From a checkpoint of a small mixture-of-experts model trained on Wikipedia: 102M parameters, a sigmoid router.
Below are experts of layer 3 (counted from 0) of a mixture-of-experts language model. Rows are named router (the router's row for the expert), up (a neuron's input weights, with its number), down (a neuron's output weights, with its number) and show model dimensions 224-279. Each number is 50 + 10 x the weight over its row's rms, rounded and kept within 0 to 99.
After each expert's rows: "raises" lists some tokens whose logits its average output raises strongly, later layers aside; "comes after" lists some tokens at least twice as common just before its tokens as in all text. This comes from a sample of Wikipedia text that the model never trained on. Tokens count by the router's weight.

# expert 13
router:66 55 63 55 38 65 25 56 48 55 62 52 45 30 54 42 48 55 62 39 38 61 46 51 47 40 46 33 56 56 70 53 51 40 54 40 53 44 41 46 58 35 54 44 45 50 67 63 54 52 42 55 54 53 48 47
up0:56 36 37 41 59 46 65 25 37 52 42 42 47 46 52 52 52 60 50 47 56 55 54 60 53 28 70 55 52 56 45 38 45 59 41 34 49 56 71 71 50 34 57 63 53 44 63 39 61 54 43 41 45 44 57 41
down0:67 71 48 48 56 41 38 33 60 46 40 46 59 38 56 41 47 32 64 43 64 44 49 33 39 50 37 45 39 37 62 61 50 50 36 49 54 41 50 58 44 57 51 50 34 50 31 61 28 46 48 48 46 48 54 48
up1:55 56 54 54 43 56 40 39 38 44 49 55 60 54 48 56 39 77 53 47 61 48 34 45 51 50 35 31 50 55 53 67 63 60 53 50 39 41 53 44 31 53 45 49 39 39 45 47 52 25 58 59 39 31 42 28
down1:54 58 46 51 47 51 49 54 63 45 54 60 53 52 51 22 58 25 43 46 34 50 54 65 62 51 63 51 36 44 61 42 41 44 46 50 54 52 43 48 66 57 50 56 53 53 53 52 52 60 47 45 44 60 54 58
up2:60 35 59 58 34 60 50 23 45 37 68 35 49 43 26 47 38 50 55 54 34 52 38 70 39 35 37 54 54 46 40 41 55 60 24 42 55 60 51 53 55 42 48 50 42 52 64 60 53 50 69 54 54 36 29 43
down2:53 53 48 46 49 37 69 48 51 44 48 73 30 40 64 57 64 41 51 42 52 45 62 19 56 46 59 40 45 47 46 56 61 43 57 48 41 37 54 51 40 61 52 46 54 53 38 50 50 44 38 72 41 61 49 41
up3:30 49 50 46 60 57 62 53 55 39 62 51 47 53 47 47 45 53 62 46 58 54 43 56 51 58 45 66 55 43 54 46 63 53 49 52 51 65 53 60 47 54 60 45 64 60 51 48 36 61 71 62 55 56 41 51
down3:59 49 38 66 49 43 42 45 34 59 43 48 46 53 59 42 61 55 50 45 39 67 42 47 41 31 56 42 46 57 28 55 51 66 40 58 48 29 42 40 75 51 51 47 48 47 39 52 56 36 58 31 55 30 63 59
up4:49 25 36 63 51 28 70 63 41 41 48 63 63 53 59 51 43 57 54 50 43 63 57 57 39 49 62 63 53 46 58 51 64 38 67 31 56 37 45 21 70 39 51 42 50 39 33 31 45 33 59 59 44 57 66 41
down4:39 64 53 47 31 66 40 40 51 64 50 45 41 50 52 44 63 46 47 48 51 41 49 36 70 42 40 35 60 52 39 56 54 58 42 50 44 46 52 65 54 55 52 56 62 57 60 49 51 59 64 46 49 45 50 62
up5:43 42 38 52 33 46 37 44 42 48 56 48 50 37 44 65 50 56 54 53 38 53 64 51 60 48 54 41 41 43 42 57 48 44 63 46 42 53 55 54 50 59 66 66 54 56 54 67 65 51 51 59 54 42 59 57
down5:51 43 51 45 80 50 59 77 27 51 51 45 56 46 58 54 41 50 32 61 54 47 39 60 40 51 59 56 51 47 61 56 51 51 45 52 51 56 48 54 55 51 47 52 39 38 65 53 50 64 46 28 60 45 36 56
raises: " for", " to", "-", ",", ")", "/"
comes after: " the", " a", "-", " his", " The", "s"

# expert 29
router:44 51 53 54 68 59 51 40 63 40 60 52 42 46 42 42 52 45 62 46 49 57 48 54 39 60 50 55 60 52 48 34 59 41 56 53 61 26 38 55 52 58 45 45 40 43 47 46 59 55 70 33 61 49 54 36
up0:50 58 52 59 51 28 61 55 51 46 61 70 69 53 54 38 33 47 53 32 34 51 45 59 40 33 66 49 55 34 32 65 51 53 48 54 49 76 49 52 54 19 50 65 50 56 42 60 54 47 56 39 41 62 39 62
down0:56 39 42 50 55 64 67 62 73 70 54 49 45 60 38 36 53 50 52 46 39 45 55 44 55 57 39 52 39 33 35 38 60 49 50 55 54 39 63 46 38 65 36 32 40 41 48 58 49 48 55 38 54 51 73 64
up1:47 49 63 49 51 33 36 40 56 52 34 45 50 73 49 50 46 39 42 54 55 46 60 52 49 45 45 34 52 64 34 52 58 52 45 44 33 62 64 36 41 44 47 63 59 46 36 58 56 52 49 29 42 49 61 78
down1:47 49 31 34 40 38 55 47 58 68 36 48 46 60 41 43 73 50 31 44 41 61 53 45 57 46 51 58 39 46 46 51 54 60 49 60 48 38 53 48 60 56 64 38 51 54 36 49 60 70 51 67 56 47 63 51
up2:48 51 49 68 49 34 53 61 40 48 48 35 50 43 72 60 28 33 56 49 50 64 42 53 43 42 72 44 55 52 55 54 57 31 37 67 57 41 64 32 63 38 56 57 54 58 59 38 54 50 43 63 47 38 54 45
down2:36 57 54 37 46 48 44 53 43 53 50 46 51 33 45 40 41 32 41 51 38 57 56 57 54 44 36 56 65 56 26 46 55 64 52 45 41 50 70 59 65 47 62 41 69 49 61 59 30 62 53 62 61 50 42 42
up3:59 37 44 44 68 59 52 70 49 53 49 59 69 50 52 42 73 54 59 41 31 50 49 53 45 41 47 42 48 36 52 49 46 47 45 59 70 47 39 54 52 51 48 64 41 61 53 49 54 36 51 31 55 42 60 70
down3:37 57 44 53 49 35 41 41 37 50 53 38 23 41 36 50 30 43 45 60 50 50 38 61 57 65 48 62 41 64 46 55 54 57 57 45 43 47 64 33 45 55 58 35 51 46 44 38 44 61 56 49 47 37 57 48
up4:60 43 52 61 64 44 51 49 56 57 60 38 26 63 21 51 49 65 49 55 51 57 52 67 37 75 51 57 53 42 52 51 41 69 45 60 66 37 39 53 64 57 45 44 44 51 41 48 66 58 50 41 52 53 48 33
down4:33 49 45 45 52 62 40 56 48 24 36 63 56 48 52 49 66 39 56 48 49 54 38 57 43 41 47 54 49 46 13 57 37 46 59 37 52 52 66 60 51 70 55 49 49 46 59 41 57 47 36 47 66 61 59 44
up5:37 34 40 52 34 49 54 31 49 49 30 38 58 36 62 41 44 60 70 51 36 31 38 65 58 57 49 23 67 51 40 50 50 53 35 51 41 50 60 54 56 48 48 48 55 55 46 51 52 29 51 49 43 21 54 43
down5:47 45 42 48 49 43 53 67 49 44 52 64 58 35 35 49 61 56 50 66 48 50 47 55 47 56 53 66 38 59 71 52 57 38 30 59 54 51 51 54 49 51 74 47 42 44 42 68 50 74 54 45 54 58 41 52
raises: ")", " ===", "Scientific"
comes after: ".", "\n", "==", ".\"", " In", "\"."

# expert 19
router:55 41 60 56 55 62 40 61 51 34 67 17 53 49 53 59 43 49 57 37 38 41 48 41 66 58 53 49 51 50 58 37 61 40 56 49 63 16 34 40 53 41 36 53 46 46 59 52 50 63 50 46 66 44 44 26
up0:57 60 38 33 62 37 52 37 50 42 51 34 67 39 52 51 53 45 82 50 66 51 53 52 62 32 57 35 41 53 35 45 50 47 34 43 44 66 42 38 43 56 43 56 60 62 52 37 62 47 44 63 56 45 69 71
down0:47 60 60 65 46 56 27 56 39 49 41 39 67 49 52 40 48 65 50 36 39 41 41 36 73 55 19 26 47 45 63 47 42 31 46 50 64 61 43 57 49 48 58 35 37 52 45 46 48 65 40 55 32 34 57 63
up1:54 46 51 42 49 38 49 52 40 50 46 38 69 47 65 34 40 35 68 41 51 46 63 64 53 34 46 37 66 43 28 35 64 52 44 42 51 39 60 43 61 47 51 47 47 66 42 58 54 49 44 52 48 31 54 41
down1:44 44 44 54 51 53 49 60 38 58 58 37 39 73 33 46 54 48 37 42 48 34 41 54 57 51 41 51 49 47 59 52 40 45 54 65 58 54 44 60 72 44 43 55 45 62 64 61 44 71 58 51 54 63 33 66
up2:39 45 34 48 60 43 59 46 39 53 49 42 58 44 48 53 41 52 38 40 58 31 37 55 60 52 51 38 54 34 66 38 58 51 52 50 39 76 31 62 39 42 61 49 39 54 54 46 56 45 49 55 45 54 31 33
down2:61 46 56 63 64 52 55 48 39 47 42 61 50 55 34 43 56 44 54 39 39 51 61 48 62 62 50 42 61 41 51 65 31 45 62 43 56 48 57 47 46 49 57 53 42 51 35 72 51 53 65 54 58 45 57 40
up3:44 47 41 42 50 65 52 48 38 46 39 44 55 55 34 50 53 48 56 44 55 38 60 55 69 46 47 59 52 36 49 47 43 44 53 42 58 54 40 61 60 44 55 48 52 42 59 43 48 49 81 61 40 33 49 59
down3:57 45 46 58 50 59 49 30 55 54 54 49 57 37 47 56 50 52 38 36 60 50 62 42 43 37 49 52 49 45 53 46 67 29 54 48 60 48 51 43 45 67 65 53 50 51 35 52 44 57 58 51 38 68 57 30
up4:61 36 49 23 30 31 64 46 57 22 69 72 32 56 43 33 65 50 39 58 56 49 55 37 50 42 51 64 43 52 15 46 55 63 54 65 45 41 61 48 62 50 39 53 40 37 50 49 48 51 41 36 49 51 32 59
down4:46 58 58 51 56 44 46 42 53 41 44 72 64 55 48 43 59 40 66 38 49 48 48 56 40 46 50 44 70 41 49 63 25 50 41 55 31 49 38 63 36 45 56 37 61 49 52 61 68 38 56 49 40 56 46 58
up5:52 53 50 45 42 51 43 43 42 44 35 42 58 52 46 60 67 49 32 63 58 62 65 48 69 29 30 67 49 52 32 62 71 50 53 43 31 56 59 72 42 47 54 42 44 62 57 54 45 69 56 44 58 46 38 60
down5:40 60 57 53 49 55 54 42 68 46 44 74 27 36 58 45 40 54 46 56 60 51 40 40 48 24 52 42 69 50 39 33 35 62 55 46 40 53 52 54 44 50 41 42 62 45 52 48 82 44 45 44 47 54 62 70
raises: "9", "0", "3", "8", "1", "2"
comes after: " ", "–", "1", " (", "0", "9"

# expert 15
router:57 59 57 70 60 62 41 47 49 46 71 31 34 41 66 59 42 72 55 37 49 72 45 35 67 51 55 41 52 52 64 49 46 37 63 44 61 45 42 41 59 39 45 33 39 55 52 63 41 59 44 49 51 40 61 40
up0:67 51 45 52 34 57 74 56 33 47 46 67 33 52 51 54 66 45 43 46 66 57 60 48 63 62 41 51 59 55 44 50 23 66 55 30 44 42 48 47 40 56 61 41 44 33 56 51 45 40 42 53 50 62 40 54
down0:31 43 41 39 50 46 26 42 69 52 34 55 56 43 41 48 57 40 40 60 60 51 30 46 52 41 43 64 44 49 20 65 51 38 46 64 54 53 52 43 49 39 39 47 47 56 34 52 72 55 63 42 58 53 65 53
up1:57 40 52 59 28 58 58 45 61 42 51 32 32 61 55 50 46 52 36 56 43 30 46 37 51 51 50 67 60 63 48 53 29 55 52 45 54 36 65 58 64 68 50 47 48 39 53 55 58 61 69 41 60 45 56 39
down1:47 48 54 29 60 56 42 64 34 52 47 65 62 57 52 44 53 59 56 43 42 61 52 62 77 71 33 52 51 43 51 50 66 28 64 47 47 49 48 45 55 28 63 68 39 61 49 49 50 60 51 65 43 46 47 65
up2:57 28 30 51 55 54 52 49 39 66 75 51 56 51 39 56 47 65 57 48 62 48 49 40 31 44 55 71 48 51 49 64 51 42 43 48 57 53 39 46 45 41 45 59 32 48 60 42 29 52 63 40 67 34 44 54
down2:49 67 50 50 48 53 64 50 55 44 47 61 43 51 63 72 55 29 40 49 41 47 47 44 53 58 48 42 52 52 40 58 66 56 60 45 40 38 45 56 39 48 56 47 59 56 52 56 61 57 44 60 35 65 62 43
up3:62 34 68 66 46 67 51 50 65 47 50 47 46 43 58 41 49 51 53 71 43 42 48 45 48 47 38 57 40 45 36 58 39 53 48 60 35 44 54 37 36 67 45 44 49 67 41 49 38 55 48 55 34 38 64 58
down3:32 63 39 44 56 53 57 52 45 51 49 37 67 48 59 45 45 63 36 53 43 50 69 40 36 59 59 40 51 52 49 41 48 64 48 68 43 45 39 61 43 30 66 49 55 34 56 59 52 52 49 34 54 29 34 61
up4:82 68 31 57 51 58 53 55 60 49 37 53 56 67 38 49 42 32 61 39 49 54 50 34 47 55 59 53 54 49 36 55 48 58 51 68 35 50 45 49 43 58 47 49 36 54 61 64 44 49 50 48 56 52 44 35
down4:56 42 59 47 19 71 35 43 53 50 54 54 46 36 59 34 54 67 65 62 47 56 38 58 62 32 36 62 42 67 48 59 44 51 66 35 50 49 60 59 57 30 45 39 52 62 67 49 56 49 50 47 38 53 53 58
up5:52 53 38 73 59 43 52 42 38 37 56 31 42 29 47 70 55 50 52 38 49 54 48 41 52 56 44 45 49 39 50 48 33 52 46 43 59 33 48 58 41 37 46 55 39 71 57 46 50 50 52 44 53 28 44 55
down5:41 54 66 40 38 55 58 72 43 49 62 41 68 58 47 54 37 55 64 42 55 50 65 36 44 60 53 66 56 59 38 59 52 64 61 47 46 34 44 43 54 39 45 43 41 42 52 41 52 49 35 51 57 38 50 58
raises: " to", ";", " on", "ian"
comes after: " the", "-", " a", " The", "s", " his"

# expert 18
router:63 55 48 70 37 52 59 34 54 49 47 43 32 46 62 59 47 60 55 45 53 74 58 42 70 47 45 36 52 39 59 60 42 40 67 32 71 58 44 45 60 42 57 40 33 59 50 56 35 34 30 51 48 47 56 50
up0:61 45 56 45 46 43 51 52 33 48 59 55 32 50 51 34 62 53 34 59 57 30 52 46 57 44 47 60 50 45 71 49 38 57 41 70 55 36 39 57 60 55 63 51 53 53 58 46 50 50 48 40 47 62 53 60
down0:49 76 53 43 44 42 53 38 37 44 49 50 55 48 49 43 42 43 62 40 46 59 67 65 40 57 51 45 55 64 32 38 42 53 47 57 26 53 51 44 41 47 23 60 49 55 45 47 53 65 54 56 53 54 49 63
up1:57 44 35 51 58 62 39 50 62 38 62 43 56 46 67 37 35 45 51 48 48 42 63 35 61 37 43 40 54 47 32 60 30 31 57 41 34 52 43 58 12 50 49 33 63 42 40 62 77 79 68 39 56 47 58 60
down1:55 50 50 63 53 38 57 43 61 34 48 42 44 52 51 45 60 45 52 51 48 59 37 51 53 45 53 57 54 56 49 37 53 75 43 46 65 42 40 35 60 62 54 38 45 69 56 50 59 33 39 58 15 45 51 32
up2:55 63 24 53 39 42 54 48 51 54 41 66 56 54 29 58 44 55 50 50 47 57 63 51 35 32 28 55 49 43 52 32 45 58 54 45 44 58 51 50 43 43 47 60 46 46 68 44 49 40 45 59 44 57 45 39
down2:44 48 71 61 33 55 48 60 53 51 49 51 52 65 38 35 41 30 50 33 45 65 44 56 65 72 35 60 34 37 49 75 56 54 30 71 54 35 36 51 42 55 38 53 42 41 47 59 51 53 41 55 65 49 58 65
up3:39 68 52 42 62 46 60 43 40 50 43 59 63 38 54 47 47 62 63 36 39 41 40 44 36 44 37 81 42 46 52 61 55 48 44 52 47 58 48 48 57 67 62 54 60 49 64 62 66 56 61 44 41 45 44 57
down3:32 49 47 66 54 55 38 64 35 47 42 52 52 49 44 53 43 36 46 71 51 53 63 63 27 57 57 56 56 48 47 35 53 40 36 52 42 35 49 35 36 55 42 32 65 37 28 41 49 73 51 52 29 52 33 40
up4:40 54 57 45 55 68 58 38 48 42 53 54 52 67 34 34 71 48 45 59 57 46 68 37 69 32 59 47 38 66 32 64 73 66 55 58 40 56 48 45 56 42 42 44 58 48 65 60 40 44 39 53 49 52 41 43
down4:29 42 45 62 57 33 50 47 52 51 34 63 54 53 49 46 40 45 38 41 69 56 73 44 39 49 10 65 65 64 46 49 68 45 54 33 44 58 45 43 46 29 37 52 53 76 50 51 51 54 66 39 46 50 39 47
up5:55 51 54 54 51 36 43 49 54 39 42 47 58 62 50 45 52 51 51 47 51 61 64 60 57 66 23 79 56 46 51 58 42 58 49 51 44 49 36 46 54 40 50 48 80 63 46 44 42 40 46 79 53 42 44 59
down5:41 48 58 37 61 68 44 55 38 57 36 50 59 46 48 37 48 52 57 58 61 54 28 64 49 45 47 38 56 45 36 58 59 58 42 66 43 41 46 66 51 64 67 56 37 44 48 47 62 55 38 48 53 58 41 51
raises: "\n", " and", "-", " (", " in"
comes after: "\n", " |", ".", ")", "==", " ="

# expert 11
router:46 72 46 66 46 59 51 54 56 52 46 55 65 55 59 64 46 57 65 41 40 51 49 50 62 33 36 67 60 53 52 54 51 47 60 58 53 44 51 39 58 60 51 46 49 50 60 58 70 43 60 41 63 48 44 56
up0:53 68 39 47 49 27 45 37 51 41 36 48 52 57 44 58 42 45 52 46 55 24 59 58 52 48 31 73 61 58 49 38 38 61 50 64 41 57 47 51 50 53 41 49 55 41 51 38 60 48 50 44 55 59 40 57
down0:39 30 41 53 54 72 43 48 46 47 45 38 59 46 42 45 49 38 40 49 44 65 39 43 51 42 32 47 52 45 53 47 42 43 23 42 53 35 65 34 48 51 61 60 52 41 66 43 59 52 70 58 39 38 43 65
up1:38 46 54 65 35 44 48 44 48 68 53 58 38 51 48 47 54 39 47 53 57 53 54 54 63 48 39 33 41 56 49 47 53 41 51 64 46 46 61 39 33 51 56 35 50 31 44 61 63 36 54 47 70 49 43 45
down1:46 61 60 57 37 50 59 51 54 56 45 55 64 65 55 39 38 60 39 61 51 42 36 41 38 43 58 66 49 38 32 73 70 55 52 46 51 54 46 44 43 66 61 54 46 79 52 50 50 61 51 56 40 73 50 66
up2:33 53 52 54 48 61 47 49 45 62 48 62 57 49 38 58 33 64 48 52 43 38 40 59 49 42 38 70 40 17 48 44 61 47 80 60 48 53 57 64 66 48 65 43 60 50 46 56 70 41 47 36 60 50 33 50
down2:67 58 56 47 57 45 57 62 50 52 54 42 57 60 55 35 42 33 25 63 48 52 53 39 58 49 50 43 62 69 43 54 43 55 60 58 58 46 38 51 49 47 37 44 42 54 69 53 43 50 47 57 40 58 61 66
up3:56 51 36 49 42 37 48 42 79 56 67 57 57 54 48 54 45 56 42 50 65 59 29 63 36 47 34 63 31 47 56 53 54 45 54 47 38 45 53 44 66 58 55 53 54 50 52 35 59 49 41 29 42 49 30 59
down3:31 48 46 70 64 57 53 49 41 41 43 28 53 51 63 55 61 30 53 41 41 52 45 37 64 56 47 39 64 61 39 44 33 47 44 63 49 48 49 59 38 32 53 42 49 56 29 56 37 55 57 71 63 54 51 57
up4:38 53 64 41 53 34 52 72 70 56 42 53 60 44 47 54 61 40 48 65 56 59 59 34 45 49 51 62 59 42 44 51 57 48 67 40 49 45 49 54 55 58 51 50 52 41 62 48 44 54 36 55 42 54 51 56
down4:34 41 45 52 48 59 46 30 52 47 60 52 41 66 47 56 53 63 58 36 43 43 46 49 54 43 33 32 56 53 63 67 43 37 40 64 60 42 55 40 50 43 60 61 42 62 46 47 52 50 45 57 64 47 50 39
up5:51 41 34 39 47 45 57 52 42 45 39 50 52 31 39 58 53 43 22 58 58 52 46 41 50 57 53 39 49 57 54 59 44 51 42 76 50 45 44 56 48 52 32 55 49 42 61 41 50 60 43 57 55 57 53 72
down5:33 51 39 64 48 50 52 47 66 65 46 59 33 51 49 42 49 57 60 54 33 47 46 48 44 45 49 48 70 56 55 27 45 51 47 33 64 45 51 61 42 36 45 48 55 49 39 68 65 53 55 57 48 52 44 37
raises: " (", " ", " |"
comes after: " the", " a", " to", " is", " and", " are"

# expert 22
router:54 63 58 63 50 60 39 52 54 41 76 30 33 46 57 62 44 75 47 38 43 66 48 40 69 40 53 47 52 50 66 41 60 49 64 45 54 52 38 41 58 35 42 43 41 60 61 65 52 58 49 50 60 52 56 40
up0:40 54 41 57 66 66 38 47 35 70 58 22 47 49 64 59 62 37 49 62 41 53 47 56 59 46 50 41 59 58 37 56 53 51 54 69 45 42 74 43 46 42 42 52 50 46 55 57 52 48 57 37 44 49 58 53
down0:44 61 53 53 30 49 54 50 62 40 54 52 50 53 45 54 38 56 52 51 29 42 63 67 74 53 64 30 57 47 38 63 49 42 41 53 37 49 43 44 53 62 40 26 59 52 61 34 43 36 36 48 50 66 49 48
up1:55 29 63 62 71 60 59 62 33 63 25 46 53 44 46 49 54 47 53 52 63 31 38 38 54 54 48 43 48 43 60 42 32 38 49 54 40 44 61 59 45 62 68 39 53 54 45 60 48 51 34 59 34 64 43 59
down1:49 64 23 48 47 48 59 47 70 31 54 42 42 53 46 48 55 43 44 42 50 51 52 44 47 56 61 56 47 48 55 58 38 58 56 52 58 43 55 56 50 64 58 60 37 52 41 56 54 49 54 48 55 52 43 47
up2:65 48 49 62 52 39 47 45 68 43 44 43 46 48 54 44 52 51 49 57 41 39 33 71 45 53 63 56 52 47 54 46 53 41 44 59 47 32 38 62 50 45 72 59 50 45 77 64 54 45 52 55 51 53 44 47
down2:53 58 32 49 56 48 59 43 55 50 43 37 51 53 40 62 44 44 60 42 54 60 49 41 43 52 35 57 45 52 43 51 38 74 61 42 47 57 61 47 29 54 54 48 50 62 55 48 53 36 46 35 42 36 54 69
up3:57 39 27 50 57 45 52 60 51 53 53 54 58 42 65 52 46 50 44 52 53 46 32 45 27 44 43 62 57 48 45 46 52 58 36 63 43 53 75 48 67 51 37 57 70 44 38 54 51 47 40 33 61 33 65 57
down3:54 53 55 46 61 59 42 66 52 58 68 52 64 56 45 49 63 23 41 56 39 49 73 25 60 54 36 50 46 51 46 53 41 41 54 44 50 54 58 74 39 41 53 33 44 58 47 49 61 23 50 45 54 34 54 52
up4:46 52 48 56 36 45 40 50 51 39 70 53 65 51 46 51 55 54 62 55 54 51 46 59 43 69 48 58 61 42 33 50 53 48 55 42 37 51 35 76 49 45 48 56 64 28 32 58 44 60 35 62 34 43 56 48
down4:46 36 54 49 57 40 68 73 56 56 47 62 59 60 51 46 53 43 49 28 48 52 55 60 65 34 50 44 33 50 56 65 57 41 45 53 39 43 76 38 50 48 68 34 51 49 64 48 57 54 66 50 52 62 57 36
up5:32 60 38 56 50 47 48 48 58 61 64 43 44 53 55 57 45 42 52 47 47 35 52 58 43 60 37 49 64 61 64 63 43 55 63 58 47 48 52 44 37 57 52 41 68 47 50 51 51 54 58 52 43 37 44 45
down5:54 53 43 56 55 43 51 50 34 60 53 64 54 61 34 39 42 42 66 45 50 54 55 64 62 63 46 39 49 63 38 29 63 41 64 55 47 38 43 60 40 57 48 43 48 43 62 52 66 50 37 41 56 59 52 54
raises: ".", "\n", " ("
comes after: "1", "0", "7", "2", "3", "6"

# expert 28
router:51 47 62 44 51 61 52 58 55 48 54 54 42 38 68 48 34 54 59 37 62 80 48 46 54 53 48 55 82 58 55 24 60 37 54 57 60 40 43 36 48 58 31 59 52 62 38 48 56 53 55 43 74 47 67 42
up0:44 43 53 52 41 39 46 57 41 46 17 56 57 51 52 52 54 42 63 47 31 42 60 42 43 50 34 62 73 51 64 52 51 58 45 46 46 47 49 47 35 55 51 60 36 39 33 45 68 55 45 55 55 56 43 58
down0:68 33 48 48 73 66 51 35 55 47 50 48 69 33 41 57 49 54 55 73 61 64 55 38 66 57 53 59 47 46 39 49 48 30 37 53 49 59 34 53 57 59 46 47 45 47 43 44 44 55 49 56 64 53 57 59
up1:39 61 34 48 44 63 46 51 41 48 41 52 39 49 71 57 24 41 70 46 47 48 48 52 43 33 51 42 49 55 44 70 55 45 59 54 46 64 56 39 32 50 49 57 39 45 62 49 51 53 58 55 49 45 60 46
down1:61 37 70 54 63 34 57 38 55 38 42 30 48 51 42 54 65 50 38 59 51 63 67 47 53 63 41 58 42 50 66 60 37 50 59 49 48 68 35 59 49 47 50 43 59 55 39 37 64 55 34 63 45 58 47 53
up2:47 48 55 56 32 42 68 48 52 42 50 62 53 35 41 58 50 46 37 48 38 41 47 57 27 45 77 68 55 57 47 70 41 59 39 51 49 49 37 46 44 43 62 47 33 47 65 43 40 57 52 47 48 46 47 49
down2:64 42 50 42 58 61 45 60 50 55 63 39 36 56 36 47 42 66 61 69 61 51 49 58 52 51 32 38 49 33 45 33 69 33 62 48 37 41 65 46 51 59 37 51 61 52 35 53 45 54 62 41 46 65 55 39
up3:48 41 42 55 63 40 38 57 45 46 56 51 75 60 32 52 33 48 23 47 48 65 48 38 49 75 44 36 49 47 71 35 46 77 68 56 51 58 48 53 61 48 53 38 51 54 61 53 46 51 38 45 71 46 41 37
down3:37 50 55 55 63 65 42 55 56 61 64 47 41 47 42 45 58 51 53 35 31 51 58 54 58 26 54 58 39 52 54 54 40 53 56 38 59 49 50 58 53 48 48 73 38 55 47 46 60 44 53 58 57 60 59 65
up4:41 61 49 50 42 46 61 53 55 45 48 49 35 56 58 38 57 44 51 27 47 47 56 45 54 45 53 47 43 55 31 72 48 49 40 48 62 38 24 66 46 45 35 47 43 51 46 48 51 23 54 36 48 66 61 49
down4:61 64 48 58 58 54 43 60 52 54 67 39 36 58 74 55 51 67 61 46 42 54 53 30 30 37 54 47 39 52 48 48 47 53 31 63 33 47 41 45 44 49 58 36 44 48 45 54 35 46 45 37 37 50 53 48
up5:44 44 52 39 63 57 47 49 48 47 61 47 62 54 65 56 50 36 44 61 62 52 74 49 61 48 40 27 56 66 46 47 47 49 44 56 40 49 52 45 42 51 39 62 52 54 60 50 61 60 57 62 41 40 33 47
down5:49 67 41 66 47 58 47 47 51 48 21 52 50 55 44 49 66 59 44 57 55 41 35 57 47 30 37 56 51 37 55 39 41 32 51 37 41 46 50 42 58 46 44 35 48 45 57 53 48 63 60 56 48 62 47 59
raises: "\n", " In", " A", " Other", " The", " It"
comes after: "9", "1", "0", "2", "8", " U"

# expert 42
router:52 51 62 60 62 60 42 56 53 45 58 67 50 42 57 58 52 56 53 53 70 71 34 42 48 55 55 34 63 52 54 47 65 49 52 46 50 47 42 43 54 25 40 55 52 72 50 58 51 61 36 51 27 41 61 29
up0:67 56 50 43 49 40 40 63 52 54 31 53 47 39 48 36 57 56 50 43 25 50 58 50 32 44 59 52 32 58 39 34 75 51 38 43 48 36 66 50 54 60 45 48 49 56 56 39 53 51 64 39 43 60 53 58
down0:52 58 52 47 72 71 54 46 58 56 43 66 43 47 63 56 48 33 53 39 72 49 45 49 46 35 48 54 50 58 54 40 40 35 49 49 39 49 55 52 30 69 64 56 67 45 43 33 37 38 72 64 49 40 71 60
up1:42 48 72 41 49 36 36 46 48 26 63 35 42 42 52 51 41 42 56 39 48 68 42 48 39 41 51 61 39 48 34 40 47 56 48 37 38 38 34 50 60 66 65 56 64 59 48 53 56 50 56 37 55 57 30 61
down1:43 64 74 51 42 61 33 57 73 50 38 65 54 50 42 26 50 41 25 41 55 44 54 58 55 46 31 33 75 25 48 58 49 51 49 61 55 68 49 49 52 61 47 54 54 62 37 61 54 60 54 50 57 47 47 41
up2:45 55 68 38 49 52 62 43 45 52 36 63 47 58 44 47 46 32 64 53 62 59 47 47 42 38 39 44 49 48 59 66 54 45 41 55 43 46 40 51 51 66 56 57 51 43 45 62 56 51 61 60 58 49 49 54
down2:57 40 24 44 61 32 55 60 63 51 65 45 40 61 55 65 47 46 41 66 33 60 43 48 73 54 56 64 62 48 39 47 65 56 51 67 50 59 52 50 72 46 69 63 56 58 40 44 49 41 60 42 60 49 39 58
up3:41 66 52 45 52 47 61 55 42 51 29 58 53 53 51 45 53 73 77 47 53 48 19 48 33 47 53 47 67 31 54 56 49 56 41 43 45 51 39 55 48 57 32 46 45 49 28 48 54 49 46 48 52 52 61 44
down3:51 47 58 52 65 52 44 62 49 70 56 39 42 44 58 61 54 58 56 29 57 49 45 52 59 61 54 51 63 41 45 61 59 60 40 39 39 69 59 48 50 56 49 41 62 43 34 44 38 44 52 45 40 47 47 60
up4:39 31 51 50 64 74 63 47 63 59 37 42 62 42 46 60 66 41 63 65 41 49 36 51 53 61 59 42 34 33 56 62 48 46 45 60 61 68 62 33 44 44 38 54 58 66 43 64 45 42 35 58 40 52 62 49
down4:48 55 39 61 44 44 57 52 47 45 48 69 50 58 47 51 64 51 62 50 38 57 43 77 54 66 40 59 47 61 33 49 27 62 62 65 48 48 33 46 69 58 53 58 45 51 45 47 48 38 51 57 41 44 41 50
up5:49 49 45 54 57 41 40 69 52 48 58 38 55 47 65 41 56 47 56 53 57 34 54 57 47 37 40 45 50 74 66 55 53 43 41 53 49 52 35 57 37 45 42 45 55 38 55 64 48 46 46 50 45 39 52 26
down5:69 59 53 69 50 33 42 62 48 49 74 44 62 53 48 62 62 54 44 53 57 53 52 43 30 72 61 56 54 49 46 36 64 60 36 54 42 49 63 29 57 32 39 48 31 44 56 46 40 36 42 43 60 58 49 48
raises: "s", "y", " –", ","
comes after: "2", "0", "1", " ", "5", "3"